python train.py --hidden_size=192 --d_shared_expert=64 --router_score="softmax" --normalize_top_k=false --vocab_size=32768 --norm="rmsnorm" --beta1=0.95 --dataset="wikipedia_en"
Below are experts of layer 6 (counted from 0) of a mixture-of-experts language model. Rows are named router (the router's row for the expert), down (a neuron's output weights, with its number) and show model dimensions 0-191. Each number is 500 + 25 x the weight over its row's rms, rounded and kept within 0 to 999. Numbers have three digits each.
After each expert's rows: "raises" lists some tokens whose logits its average output raises strongly, later layers aside. This comes from a sample of Wikipedia text that the model never trained on.

# expert 27
router:450534511527529531505489486459487482527493519463472503502527517497554476510527502454500531488520456546466470460468525520483441514476549524501502465560467497490489457479478475489479507537475503520512524495519503490508524498465524537501517509535481468492488506528518497486514534507525493488493503515509529529522474444534489461485480534479503497518528501510494499545513460492476479506522461497469501520502504450499501537510478526466487474525526456513526472501494506558489520517482500492485499481490502525472513490512478478471513493506495490484532504562475466477485492536507555555
down0:489481485552497467537463509517491493448463469488541469548500463495501464518515482488469510510539524525497505519468516447467517485476477449498511527468526530504488491491501474504499526492540488504475447471468482486499489531503465541499511487530519433494485465460491493499479496492506476501532526525488504506546496480536490486492558453491482484482497536461463539529513466488475484491487500518458513485488484488480476526485540472485489464503526480512501507499466461531515519508488527460483515494490478502532499517508477554470474514533489499437498482511448509521509491478493526499
down1:489532471490542521540495549500462483491510514486507454499535504539466499497517535498466483509557516490494493521498514476498509506550533507513489499512488466477501543495494500457494456507479485494502513512511515499515476438481535502495504489502505476502484459527506526465527558449514491465448482510489466457469460542510497480509512463504499474526529483495490562477521469483489498473506493480514510528546509495486489498518453524485505445486480524493524534531454503437474546509462481501529514513497527514509502498509528472493467521489542518518498486533460471495528520524508479470
down2:546518496480507543486484485513447475475486459505500548502556476478486475540514502441505489524528516519506515525473489501491520492478522512493527455517462498464525507479502503486468536518482526496506513516473527494485492487464536533482474499489542495499502465501433467494489523482469491522518520504485480508536520494526497490491480512534536510511512478515509500549517508507492535498503499514462487494491468425452479533518523495551513547475521511514497522498502501520490527513524516536533513535498524489492475497563452512483499491509523508464494536491487492492562542569520504508
down3:523457503494534522482513500514479501499554537505500471487445535508462514522480532493475523440504504516520519532489489459533490473462500518515479522503541510490533515447455511493492494509481491503478539502500519512506471480456498520536442497499534485472456512501518536516477494428471529506484496517458473512531513520495534466490516519533527474491486478507547513522508539480552497530486525493528538491527491469492519491478496495507500470507571520516503509504513498495471533479546551477523494488510511477516541492503524538505485463488461503514471496514484480492530482487466523532
down4:458473531503502491498503457469498443512508491471504444496496481506524520473481473488466480507531495526497484510525534459541482517505475526517513466527461500500456525474490511489510506475479527485506521506517545467482523531482521464525480518478455486512494484494457463491468494520567501499464537461500492515516537496522514521479490493515502499493476448473473509546518456537501457529472503477504559540510496501484497499470450501508523497511493477486508501502492473475485489509572453475497485434512512515496509493515459504542543498519499472451530497484504523486520504509515507532
down5:523486510525464487518530518487500498472520522462474489513492493518503509517498489473484473519497514553502492517498498532480492519480496516525499505484538458502469492487496495468534477498481490476522509506481472505488499516493486524538497491502472493522513504510561520537503499454513503534483515511515519518500491510488448551547481516501525464522477564488520472492538486536464470525502519495516531537489500524544537482528463526499485498541531479484564512493488493483478516512488475515477477559523484507470468553514530483464482499436533479438461507569486525512510533470512493537
down6:477493512517506518501542534508527452493509467495541529517450469501484495466508487513506528513455518535484465463493481497476494470494476514505481449517486512525490498503480524497513529461546516530520536480545459558479451453480479487503499520445514493541543486466550469475512523525493496507524504516515501484518510543486458508528460488515477504452507505486518508512467475489506521503504449490517488472468463510520483486490503517533518502512518491470523463507510487434480493514516495474497521478492500436474488524493507458492519506484512457480496550481509530530476493464500532511
down7:459514499499491510487500515544525457493532499466498490499500460498485480486494453521506508495519505506434566504522515520490526540533505496490507527541505486523478490511507480528512482550515498505527489458480556530474531473511501542485540476464530486505492477539462503511508560549503541492468516475531510482522509473501493516500503498507460492474490541472517473503521526523502505524519484518501502477497503499468547511479504454498541466527509490492494492484517481530483501456504518457469522565547510546498491514482494556490519445480526494521526511464526480530499460501515512514
down8:508506555524482469489528537484495483470509536479512516502516469487476528536503460481479493478494494500515480492472502504489491529487518527496513508508505490480483508525426466497520480516533509523513508464517475505460490515514512506508552508539479492477531482518505512517495538425480516490445529539478477514499449522505473492482517492559474499545491514537507510502469504523528474504498512516536487474503470483473470532517516511502490503535528520512528538454497459457496548459502499480567502532463501538496507483500466506471523482462515526508489447483497447537519503525515515500
down9:508481448538494536474504513482500466480468486496517497479439504494503466482528504548490488488512473483500494469531483500543485544513523493511509465487478461465469456564504465514499436462534485503449538493511518495441531517504475495507544519511480493510538474483512510514490529489488514527508517497508468503459518488485549502486413498510551485483475502486531522508501490517484458495495496515499491515518449467464520534461518517511509505496471508493534502516510537508502487508483551503507519518496482502501518487510525500491532557539474458499498497500506497471448528484516494496
down10:536526514481521476499492476494519519464488470445520522520538486492482490509502521540497505498515543479507518524475472492500517501535493506488461532478493491503479497497499502531507493512474523454486504487557526467522507472505512520544529465476519484513495481509511474509482456512476508527547539492538530472460488445471487495456495468514476464488534511473440505525471494527525470503496515507481471515491531487454522489509469486512515486540424521516510469458515541466469480529486496534538472495546491473435508512504516461512508500512492517485510471474503473456542481476484495491
raises: " ", "\n", " and", " in", " F", " D"

# expert 4
router:504464452479517441499473511546509483498522451477464501511531497489440484468508494504479481523530467518465486505499511485508515453506473486474500515471496506464504502453519489503490487526528461483519525544506518523483473504532475496507509559525500518523533523519488460494474528493477481485532503484540539503484447529461495500485505541525495499442517522495528514533523482511527501509469483470533519512490528501494501558512460474516501468485469512464494512531513502555459471498496499481499497527502501464560456496512502481517479523482440505498504459510499520489542480460511486509
down0:511523509504465464528524539481475506561465475512512523517453492466490487485520506517448505510497470508506506499506449495489508498494506521518519506494485493515540479511504472503496535538509497507514506536483543481508546526466494499478525494449513498491534471495542502495464521474505478507544527506520475531487526495522526476514507472447459482536503478477478481460514488512492505481494509529550527500549514474542502525475468509530512499528510504466490521512490480494504495479505545432535437461489498510493496510535476455506517517550544533483509536503510536517481560496472497462
down1:480523555543496480457494530524486504514521506498474496522493511503511467518461483528480514537483506506511497474466498505506485519482522455487523500483501540509482488516469469487531490504488533501505522483491510460514491439510500432512501491531479486467512487467497507461511496467513466520506524543445484509489517498540520477491553491481512517464494504553499452524464484511431527461480450511470484491534465468456511486531515489508489516499471506544486484503508475520485543521487471530534459491476513495503523527495478535478566530550534509546500505485494490503494489491520497521
down2:510506502503500476493501514484485489525521511503470499501479483515446483504466462521490481496474491497469483449513528505505546486584476461483515512506497502472501461548515508497508505522488549526527545483499452501555534495505472512501495537507479516486489494489460460518515502526511486501529491473513517511486512488526512514497441542516551498465511497452478542480495473515546494523494495491502522487480473499487520499534434472463528464482507498493516482546537492513508525471509508502450479561522507503512525523517521518524496473534467497517487518517534545476504471509542502554
down3:436479516505490524547476446461450513489508521497533468499555506442525484501464504483505490504507525439558522504495520430479494489515496489538490494496523524486495514473510501507499526526496507474503502536497534461469510532518502463524508519505454480441521502532508518467500534494507516475477503518490477489509506494490521447474470518482507467511479474501460506493518524451483489486488511466506500493507485534506470514521527449522493490453512491517493516531473503470458499485497469516480487497502488515493513495497502486523474540535505508463518508496437517455525538510446506532
down4:482486499505501514513497499510554488506511484486540545495524490521495485489503528543454487460505521501524488490508507492462509507522502474516467489481521489484497492480510490493499492497449497489506548475523527535528478484475486442532527532534500441473497504501496463500554520498516504512528478518516473523493520447495497521494489514523529516531437512453472490522519532503500473483473493545538488497505478465501518484552484506484530484466505533512521502505499507569468536533464514478551507533500493555515472525524477493506495430515480509549476459538503525495521501476463494519
down5:540519519481540501487537490477489506480512489488459482509497559515483509470534470485472493518457526513484507491500541477498444511510487536507517482489502542513538512505483468479534523518447482507518529502497510498487502521499477518483493477521513480497467525470498472502473502502467527512486499503477475511508428523511483498477489452546484480483492507573498492502456477474524486490510521499495489484561454497534520508480506554523492516520532495512437495489482479567493515513490514477469487477456539467486486484502507510551488554540544508492478514463495482471486511499548493494
down6:511483554512487491480510551532502502449478513531503490500501493514475490517466513465480530503536477499523515484495497461506532494495531456495488457498516539511515503528507527522513497505486491461504493515527485477472517475533493487531496526518480484495505479516487526491494463482523462501500502495526523466515471504506535500448512536519453483494498496516510461525525469503524459479511491562501491495520504470523518500485528511547529484503470505488495535514491513485504546532493545536503533482439481496464574489472476484476461527448433488499489519527543506515495475548473556516
down7:481538478544494546528536479545540444521501488485543476491531525499477496544501474498507521489507524512563442487504545476462526491520502511494484492498509506506512504507521497476513508493539551518506497471520437448544543466487533495513514463508503480495485456503516452475497485486526472508532527497504456534491497489505536506501516499510537493506513452477499488529483503454520453496492528498535476556529481528489508501508483521474474522488497511524484470502474478538499489514502521487491466492452507486496545515505500472506477427499492509526486478509513485538477526531508489494
down8:502598502478495518520499505504516484496513483502489476496467490535503492499524488532522495457524567459510518498495492521498479506531511481519490586491474472503510515507474479491492531523492493493511461455441548496520491522474492509510453509523468526494527495526503480501506499495479540457507507495460496472483506506520495492505508492519493449523533465493500516480496472496460489505488481525502482518453495453475482516489469554507547483438484502507553499488519534518507530527493497492497495445497486517462535490483473546475493512499533523517476523458492522533505466525476482498
down9:512498512497526506503486510502481520473487511493522510474541526503495487477440547521539484473473510490514514509444504466523524524516531476550497495493484519503478510482493514465521468465506475459445492529476485542496540498439486526472454501506512487495499544483489540537495495514485466483523490506508521517495501465542471535472463483488457509528504513493523458557519513525483480518473503472497481473474484532489483504503513492483463479490504469515485519493552554453517544516488482482474511472539481505502501507488523460512430486479543492467533507459497469517476505510493508535
down10:501451489481477493469473544524486491454509463480471513531520481480501528530476515464488490527505514487510480496493474504513538510513491434506509459468508552482507527492507505530446482491495469504504491485484522504529511523502478480510512509524518493495505512509491467543539494508468482510453548448473492464513504515527514477535547475515495510477523503506525497475472456508519494526450494516476491460549509496504507490510509483501524505471496467474510538449496533461540461502502471505517464524514508507482504482522512456474536557439491486505479470490514496494524511529546441464
raises: " retired", " return", " completed"

# expert 53
router:499542508497506511544471525500547525483454489491492494515521529509479495500540466455503490472469486509497522523529494476473479497456532468489463483512510466539478476537538529495515531520512490514519506514508493524477509472489499507483545538527505508495474479502473518522539501509474507546512521509507510462458490504493527536460472503545449483446513503475465503475518484467533510540471472496490483486520497516434500496487462521498503530517473529493509518494521536534534534512482505503501537464512493548448520496494509478484496461527445527535555519494492461518453488512489498485
down0:493486480562472499489473505467542501452494499533483525485497490494497521482484501467545522445507455485491491521460554483517523523497482519440470499472534454495471504524486504485505486490511551514460464525503483585519493457462501532477485539484526513477489478504512473500491484496536512463489508494492465464479512501474475467511486509471515479464492493503508522472506500488456517509456519524521457492518520477492517480502494511493502464472549500467531468476501475520483510521535494500512507515484523503469515477455530568479469494509508484486493475488537493462538492476489516521
down1:516444545540488483514474504466481494516541477442520520507518544522455497500480558493481498556529516526491495484486485463489507469478519484507448454462493463496505494466483507523524512486490501531499507504494553470488505497480470512510491475524511494565452513492474452511484520471503487491547476494512515496494474510495509496514496533471522525479485532526479506526514531473487485508489477470545482498484539506528504508489504440535493528472513508470529473471477493521509485518485493463531498491504501487441547520497500459525526468479541492520522492516471493518470451478482534511
down2:485551515478483515474479481496500509465485510522484521525511496513523457500509509523459506531533479509478523542467510508488488510491508480473515516496523497499524550499532483503477516500544474531528536470479517504499508497454521493523503442498533505518478521513463428485522489532473480482475464502483465505515510480482446487496493510495538457491517544486527488548536521447489489458516506487492472465460493507478535468512501491510436559505470457503535543497517527477529496510512496461535495503501455504513485479528494465532498509522490532535447531519486476516476517499526512506
down3:521504495520542495486474466488445500480502490511522535520443476471493546448512465492515527510492502481500499536486484483545452448524485540514509462511521492478479535502500504531551508459482521521517492513500522508549521501550473516504535551534519501510505485526475485533480481467490488512475493528525485509503522513518518535529517514539489513512493568493487497486482457503469493469484519508512479489523515514507536522474458467517527476530468488462500558472473493505482504514524503552483483466506460507500528503464470511447514477513463488503525512535505520505499514481456478491
down4:478504499520499481501503495517500536490463524474467494484503519505534503475484496526489520472469510481556528478501488548503528507520486507494542512484486521524517531489507545559489555466490488457467479495506495536480514495521500468488507479480520528523527494494489525518533505485490468499487552525490507525473485518496490513553501517504499522479544504471542512531490482500462489529491497530502525517507453551473460498481519534517529509519552507504554560506465496499517493481479474504505475501544484465481505562520461542506489502535470484487487542527534544500519489474450480456
down5:538528488492493480527528489498517477493525500499461544431466513543463520467510521508499497529497470487495497517472498544474529476486494489438523529531464498489473509530505478538531544543536511507492482486555489520524508481548496486488441495519515477475500525492503517499520537535467536520493506509511493512520522515465519514506567513522505467502471484453529539473494534513494508537493478474516496486513504517533476537490531481495483522496500497464557481483525494486491483494483488476451489490495524530465504545502539497524467540497497538476494480514524462471484495507544496473
down6:497496531513492527522484453494493493487503537503525450485491514505481526442477521491463502537520522522520497497474507520521524473489479494529486502508513492531550523486477545478465546564460499501511523472499485492514522492526482471517458487437514487480526522519493492527492523533511470484466504512499533512534531513481456545486495479463522541485501443516496506519520503489489541519473562463516485494469509524487523519493526486447527496464484498498487530495560493535492534492454523529462500487487512468484475520498507486523507489501492521494530499513492560474454489491465470481
down7:488482520478534495499453481562456549527507481547511486476513512525469546463464483494468513485482520529496518485458468486501451516491533479519507450515554496500503511501508501527476462514493497514516467521498508503485447489484463500501469504486495499535487561461457535518503525519514467518502467491503451503503479472472505489521548504492486499497487488494533504492455551540536478550521499475505489532530504526474448505488483519508498495518432469520495544482476518530493480484510492517537513483507487496498522484502470515497475484502501511513520482489497571505476512457480484505
down8:509513459548497541506491502519520465520538521485523522505509499510479526467467487495523510529528461458475476497494507510500496456503488472499505518543510531484475511526509552498473494510509503491517537472522576496503524536498514506516556493512485521485522519547483488527484483495455480484525508481500519482516484489520534493543471513545487550512512499530521508491495535459505491527458477477443492499511515558494487503453484492501505479461476483487436459515493517504510501505519563490474475518518495500481496532552502492513516531527426527491515521522522462504494493507472468497
down9:521527522488531454491477505534457540527502494506486523506496484446525489521502475501498514508499493518481496494484524468454518545511467515488473451519504527508499480536563509538499531519518507503522524522545493473533475484518491521488514510485535480446477548423479495491496458502531472513481503549509484547544513459530440490533509486499494526508484511506494526484500510515496509476527475517467488524535499480484504500494495481548511490468459481523467513482534465490465531542485459507495478501493490489535482466470503490478524512486515498504505478494522524519482456440492463483
down10:461487490471513502516515458486516497548488534544485486480481500499528523510483506552500475462504529512483563501481511453509529498484478482525489476503499469539521504461494525457499522501475435509519441513492539538493475497482495500482464469467505498505524452497495524508504500472510541507498465454525514463505504484507487530494508524506512489526475506529520506469510498462517508528520460474499521480465474497518498509506557454532496494494520522510496547515491497490452496536546523503478465451491520532519505459524466467509483472501563497532484471504513516505471477538537489525
raises: " ", " 3", " 10", " 4", " 15", " 6"

# expert 23
router:464480526536453438461523519520488515523490478472447509544500521504480481486474529475500500495516502498501463491490470488477461477467483514510469463541470505510512513478512501484479524527496498481503482484458541521444469515530532513482490510508514489500479466487478510475509531527485464476520509512479488487488474534476474516523553515509517459513518507519497538508488516494528505520488492498501500484530527554541500536464475517496508478538519503484479480526537488472496513511558463454489541518528521538534468473498507519511476536507540453524532546510504520437504485492493537485
down0:529554500473513531533497506455509514499520520475498502468496511528490507511490462495520511474492508498493504489447492503503523494479498478494487463540459534516519486557475505516530465500453519531459508468482483510485488480499567521479497476515457531525487470505467434531513473505490513499547446521506475490514473477451499502525521493472505513474495494525478513473534519487486498516512430482498488507420501459524488504503445506495500503520522540538482471493501544488511521517503495539498462498472477506510486499470525480544508525457498542522516505542513483479499503493533512519
down1:513518499493473546541510507476500504493529461522463529464463461487493473541510495503495535521469549466496544506545489511471512498524494470483514506496506528512496506511501475485486505497516486534451503517521513440462501504532435445495501512493534492473476523503522519489484514496489505527514526523527500482451485538527465482547511500494510461504527458482482495492506508518443493504470526498473501541503516475481541481495463485528502491481523461518486517469494477459498506536540472443500471503496456468471502510463516500455509492485495499498448542493443485528534504479490507514
down2:474487500449504476516448478487524469475491495460516535573497499471523478463484507540515537538451496521491473532443551461457515501500479498484488462498500495511475537508518519473519445493478504529515477485481527486496499524474491502535486497508530494508497494466492496473514489542501513503472493495478500488505514508510504480518517482491499492468500521454465566456486481481468522493498459473495520488471491504480473493527472507489467471495432498492513458488475484502531515460513476477470550514495518503461477490508464495504520524541539507497462460492485533515497507528472452520
down3:518463488494459467463545488472503475528480485515537493535520559474471499473482513514543524477483509497480507485537485484508529498472538487451511497510499512531485501503457508503483498466492498519484529523499502481489503460506477491473480506486473500482480531482499495492481543512516467532497498515495555468484509495564501510506541443472475485537511489475505489463509469538463505489571505503499487437492516531439509510528542494470531500524497491513499479448537508495549503463490529504501519505530515458462507505463504479529511494544508510468495518497458518481518445510515501492
down4:501475481527492497489549492498469475482543503501521481536497528509510536510510523504495513457485489503483511511485480497524546508505500480475511511515496503505480524539557452551466506543512467503508577474517481494529515499474512483498497529508498508435563529507530548540507488505485480456470498512522500489536533497492479505478523500489528540502462485498527518454557446545524495519511477526511550516466544509500453483517489496497468492522528509523489475505537503502515506518466548490478478483524509472490560503502464507496522522483462537498522533497493495493479513479498474503
down5:512528518498486493440489520452527544468537509519494514494511498477507508509500518488498503479500505496475544490497495492465498502502494505498502499437523527505510523448430466494492478548564539473511539546537475557528456473492512523489478460482507503548514506466452508509505527503491490548526520503495468504502452524512531518497523487489481508473500486539525506517450512501469521492508478508522461498494493533508484506494525516492574458489483477488472458504488533533496498469495495546470511518493492496565467510475492514504502520495512542481507489472512488497499457486508535498
down6:516477500510484491524529529494506507509494522502492533510506486510512488503559451525488550526534533537520482516475480498530517524525485524510478532531522554504488515533438532514469516554548528496514489513457513503503498495503455500481522523511524508504453491486516512530505522466489538514483462554500501501492489460550512485529498514525501510495545523497512503513513495524450503532522525508502477497559500493488510483481483509504498540481502491528512478491482484435530487531479484500533544521461497520557489481480487514466470531504507509555509514487505577535498489490487532523
down7:451533506511501472482499556492489499485561461497498503532503485536483501476510501493523496502542509518524479497540528506502502492526497518482502489515512486496469473477476474505547526478498426496527502497499497517494530463493466510470520515497510495510481494550453469475462529517493471541541471530566476517446516508477530485525520488481510497506524516536533480510484518536489510527470448469464517450514491539544499465458513509519476542527491491489519486494513498478481510542488506478521489472497481471512520533490508489497438526531472464484477490477506463486503546490505503464
down8:486495522530503497493487495461492490465527501504510481495492484536489495485514500552497480513483483467497499529537484486528528507527452542488495464507490492503461491515521492552539567490523542494528524504449521469503493481500504474492482538517511453446470484506483520491508502484506510511543443480481518469551476507486506508494513509473540447512505499494494461499509495513468549475526503508499498508464470489469528459514523492468483442474536513457556452467512506510491497486469514465500503485530491506506486516486507509508527576527511482478462547503477466500481465528498520505
down9:499477477495489500520501445471526549487524505543491492480558492475517530465490517535521518537484487498512491500496502480476524524496521470477484504455521510535502479478547545502484477558493521474480531552513522445506505475502505502497544524503522485498512536524540446481531497526526495515473529475474502487504495461508506462526518512488496517529501455507455506480523472500498491481478560469445516489420495515530483473524524498491489497509540482498482555499501507504510479490491491545490519486537470481480453490496528502495519527509490499516466471502529507497513447545504494496
down10:514493484503464513507468471544516474502505511491533491579469544499468503512488495507540497514480485492485485485476514526545519510523537509473494498498476445475521494486490506488481443517555514484521487506504466525497495501498464520531468514500476529504521516508504509505498517523552535499543541510543460504490505476505500487489487514520508495515525481520486445513503543454490546466483501497493523472457552523480472486519541538526507521505537487503442506470478529510520481503495492526522522520457504536524503492503509493565503462465496497550510531527506490556508477465479514523
raises: "-", "c", "ar", "o", "l", "op"

# expert 29
router:497514514551516438486471509552509479495498528538516507507487492491470503496480509502484491513540459510490499473467482519484459511429510474483466487466506521467517526481466507512525499502496478477524468522490535503514472508540530510471489535450497509521519493508502534524473492479492478453531482518502475486547434539505496510474500525539532491465513505467512488522490497497451495521489466463494500469536484538511464494475477504508495462532487476486496524552494484479508476480519467498474538504473539534486449483504511488515490548472472486479521533507508507467504519457458469468
down0:518494481499484509522525515534503512469512514478493548515526509508556479533508533503517507520455506493470505513524475514451520456513464490502519487474527521510483487473474526467519518540520494537475498512525532503526484485489515485546482519529460504497520516565521518502501512477480507489509515513512492441518457530506465518513494545493463507499502463532460512478479454468481547477490484510476565473515458539504456518489558504487468518510514496476514516510515562494476474537489485480517499497482460504547486519503455480487505516508506464500486519479482487518506477511562465481
down1:496525525527542572473533522529481522537493517495510500452455509489496522518515482502484489505466504496479505547461493513481458533514546487503485503454504519489500463472499471467525504509538521468494512527530478490544482494534482483476532492472465518456497504466474450481484503526520484514484515489504502513483531482481521509509524482466460434488496461480515541490464499514470509520489502480541548474497469501521507495517527520521476505512490487518523518535480457486532493511567511517509509499489513443514495496530537469493486478557465501519468501521525516506484488477448516525
down2:448496499518517531499542501477477496529447498488476471525514432500506513509491435472518520511524453499503520493508471484515526500543475482498459506501526470485529488479517521497442512529502522508478505476492489503513463419455480478484502485474516517510504459481539466497492504560507518507481462480482516497492517530493459510509503494501500477470489515511513488515455508450526560502493493486472503496540457458452495512498488500508534495481529553492529472469524509494511540515508508501468501507481563489452509477488510467456522491521506508522477487526496529482511499530520488491
down3:517468523539477474507504553491506534499477522499493514466469479483507517497527446514543517499477460548490483485486501456512487497504531464537439504509493483526500490503489504493487469504520498517481507468458459461496504482538484509491508508512478503528424492517526489480508508492502499445493467469501516465498468516542498517474496512489479518466471431498489490482494466467507513534504528535493509515522520515463467527516484494514462496513502520512539515471480505501522507510529465489487446485518501443497492477560460438470527527484469479512525493513516495513484488480444525485
down4:509510505498527534508495533499520563480542531540481495507518490502465541484488498509501483506532522509467442478520492518474526479496565491541441531524547497508495490518517494549476507517489484538500503514488522502504489520507526472463514499555467456485507505471496473447489501484525502486477506526483556534487477457458473482496522517475526541501507464525489516460506502509515508478485521495480498483521499512496493505480457522507507477483509473509483483520504515462490525497467510545489453549508483530530485547513524485494479512513459554539527516492479531489564485499490537512
down5:441500489474496522546520474491546482469466493472537525496497508524522480520510503533487485518501501489476505491475509482492501459442532536514515505465479458492477486549504488488426533510462532469518510525492471478504507511495505512534500482502518472502492521475466464498488532500531484503528470507510497502515535515458502500511463505488480529530530468542447543511487511493485484505465478466474505456518484498470468524518459483488498480505473488491510529508480512493508480500522436482438518526503543535501496482518436520476503513496551467500510526539488487472486510507544463511
down6:462522526534493501540484464527532490487484492513509505539505537500476504475521475540482469525511480497529511534486506498495453507499477533519479512444470537502517475492481498500507476527449525481523495464551447482529515488542524497471483493488537504415473520502541486503516483502526506555507480454495514499465485479508526503474504521506480527481444474457459504547485502493499508500481502481512490478475463533495523488474473481508502498480511459499492545468506509507483519513526509491466534558512505508516499497514490502493507492519483510480440492529519464437536532525506489475
down7:496539519480544458507530489474463477467494520453474480514519523515540528484479480484481474536500516531513507527513507479508498447498511559451461476552495514503520516485489489513529510488492478530562493521484520471506485515466533494513504485481531515470530522446462489499510493517492443529504477514485509495512468520513491493501464473484471500516505491537492522533503470533541487457547462498489499509489487457468497484470536544496499489504496514510488536519499481485512497487512490453523490473477523513516493495473472472497525512538485455482447464451489466516456501553492499478
down8:506552493535524569533490483491496466490519478497516488515520514477470441511518486526492513471512524502488514497473436465504503481468480505487514489531527485496455507490540492474505465479512523549474527507480521494499524490472540490518482500518517509523484467510462487501479501474519534526499510511503478486464476534522471528502512481519469509484494525435501510474492522468500471476543502476529467490509473536450487520495502542454511557486496502493478502545503483479481508528477509443477532553468516510496544522542483516502528494476468523533519503545492485472503469472493509547
down9:483485431477492507469482475540490488513528499501494469472502481510475490504470480479469477499495521520512507496477479519541463503512514520457493466525502544482463469536500491513536480466506458510543484511476514520490503463537476468494495506456494556516537495496511557527513505513486515466452476508530518479479510494494479490504462480462519505471520476480494519489491550491507552473540455519537496482553474526489501533424471482462533501487522559514526544482470523496520471484479491541512492474495497470527494504519501498514488480462505487497512495516479497514455499520536503480
down10:483499504509479453479490491565501532480488503488478524466464584501490498538495487515489448473492482536490539446465465541522536476515444467487498489481491505517485513460501507464540508488459486523509451488522518527485506495504489447462507511493491469500497500500486470482538502465497489497520518489492494504487504483496478502500564484474512505459465469449467498506527501453527484507453493526494483467449482484479513525472563524512506481495462505483523516513509513475491509503456525518498531488551507523500525525504503497500508537473502478483496523517484448481502530521519490501
raises: "r", " |", "a", " was", "s", "n"

# expert 6
router:482501460496532530494492465486490496549504479496463513530496508504522493513533506510508519455517480495514451484486512510501486533472517517531502505515495486490499478505506496483518454496445482507464502476506463446524557498524497529528532493504507478466458496470458469515464510490478498513502524488534524528522487466545492489502474513495523506531511523526487504532491482515505460459514457527474526518495493480516471520517523475481514502459520519544522512470482488558472510500474522524531503490545492565470539499507510492455528542487536507560526472497499486467564544474527519489
down0:525491540466503500484469494540466503534492493485479474459525513502483502499476518487488508536471468533530523502473520453463505477492523482498514526506530503497510500494524531506507501510533494490514461411530497479481476534477449502541453514542524520473503493538455561503531473518575491494461502486500503526518484489523471484523536442487524482564522475493510462497491515507466506493501459514479501517543492514457498506482502499486523497493508471508517506542468531488507515481527544480497483519470490531509516513520501486505496498489500503485505495443453523473491469469464520498
down1:513500443524476485434476490471525470543446546516513522535535509525507533530464472505505529521496539499482494521519486461466530547456494485486491458489485479495501498496531519500487516497512489496505505511477430492539494499546525499506512465522535521501485495521495469493494513505518500491507484542523510498523510493496500519500519486457481564526545512511481554481488498503479521535490467488497472489468483475489450481477494531486484509521497465505524498475483466547509546546476487528444507492497489523501541479544490476496475473546496501464523469535478502500512474494513530496
down2:507512511517512520511487482604507522488513544512497561490498443468540497502507487532476556499472475479467458480475511512539521465541559443470523497501486519496508480457496487506489496521489486538503460457532534517472506498508485522526510537517509517503484534508507495489525502484491480496488562489537506491520497476518481514483534520511470511455470480523477485548518478483485521507488481514532483540494516478509492485512544513509510499521553488524497531477480533512515484500500502503489461470497473555455511497492504465482482502482513467460540513513525509514493525505475525505
down3:488490507490471541441474472468507483514501496527505502502498493513483506518482496508474522484476450498485471511528474451497497504502505462528509472508533510477479513452435500512517492497534528528503507491473480482446482515466536515504511503542468502497492490481507517534535529504507521501489533492448501488542461485505496516457487511496485510540490503528503505538566481492479524507496511513538509529495513478527538519488483479448534512480503509534498503506523529510448475507533517474534473519450541531507528500532479558490500471521521484533453464564505446508507522484520517522
down4:481510481495477509472491475504488527500459498496488517549541474491514513475533482505487497498499519521480489482517477451482492474499499484471496501505525511520457479494488489501525469503501519542529450505491496443516487517491519500459472501528536468464501498499456485508550497547481472542532473482481487468495499494512525523534506488544470477495450494480458525548482493500477530490497490467548463509456521523414497466461472519512494507496474485489516491499478547466518514480477515500490533504496516446524482461488519493483470523479497447510545524479459506532509551492484527513
down5:534532494512502446501508515482507463545511503530487502497505515492457519492511500528530509463479494523497488501512494528504515517499462505512512482505519505489553487490476525485507476521454582482537510504461492454540511502494504523516537498531493480504482525462535517565539505518513517486471502494523520491508498506484498492494516538468481499463468428456496510504493487500473486513533456522526487563518519486504511490462533503476531516487526511524487509549463542513512516485525522543553495483487470488467515493481442526486516517489488470525512504449507448501507503526462522523
down6:537478523479473551482482481553519509498498460512511476469497521507522521541511511498521514501490484529502514475495545507463477526539503503518486498517443469533500488574466541490498558497501504517468505486508546470497521468504502456527495501483473503521474511498482484487507485541533514501501532478521513492508493507527444524534481520498520570517508547517477504530494528504536469498523537511516548496533495510495484490494490519505494516502450496512540487499488461490494549523490469471471492540490440513493461498505502514520490486507486481544554457478526488523450489488508500481
down7:500525499465498445543492475526481487464548511471471522506466492538545499504513558524514524542499526478500528548490526513500505474493471534488519504481482444497467503505497516545494488534465538502492478505485539466535502519445515506503498463459493528473539493517498524501486507516523490541489490505498514506492508506463478486497458501515524472503498520499499476515486487436488527527490534481491491444499492524540518496453529504500524481499502507465468508499483506465489577513520498477480465495509527463488455471483506477458492494469504536513491504529539481537506470517455517475
down8:524507495478492497452475511525483457520508513525485511546501488479566469520522512536521515496490498525473455505527520464539568488531518459508465507514513554480487476483470508477507527541453524534519544500500483484513486475523541493494524486516493476500470502536512472499518484486492514536522473525467533492519506493492529502518496478548467468465517490482514531550500504485480482525463498533533465503493478539428464522526455459497470473513490520481484457461509487477533513520518525482538485477507540461518508497499484509510504503509505503526494471487521502540521496502499473471
down9:474489536481551504534515516468492481506467486474539506503485458473508476493504497508503454500521516513477512494443506493511542502504499508465470503477541500492482513487467515483491479497516482521468494504496500495508531482518505531497480483513472534485488483491423516481513471453528501484494469552506483455463473482492507498481530455511485491501525467514501545488466508520520500474499464484545484428483523510501476555494505509489463505493503492546516515517514480542474500486478488458521525538541494515551511562484465484499495475452490515517510512517449462510479464470546502531
down10:498499534491519468474520480505507551470495506485534513515523499535486498464457509539512508513507456479528469534525494518556535528466509539466473475501533474466505510545561499467507481488496522467513534471498505492469521469487551528481554503477536516494485497471484494504500481487487480514516526475530528510475489526546462527508480470460489464470486508457523526465511479512490506479457459508527502490515476491490451457478451523481515519479520493517468481489463551531518477485522537518495545519534491494523504490511506498513506502504481465496541493513512495474491450502479506535
raises: " ", "\n", ",", " in", " and", " ("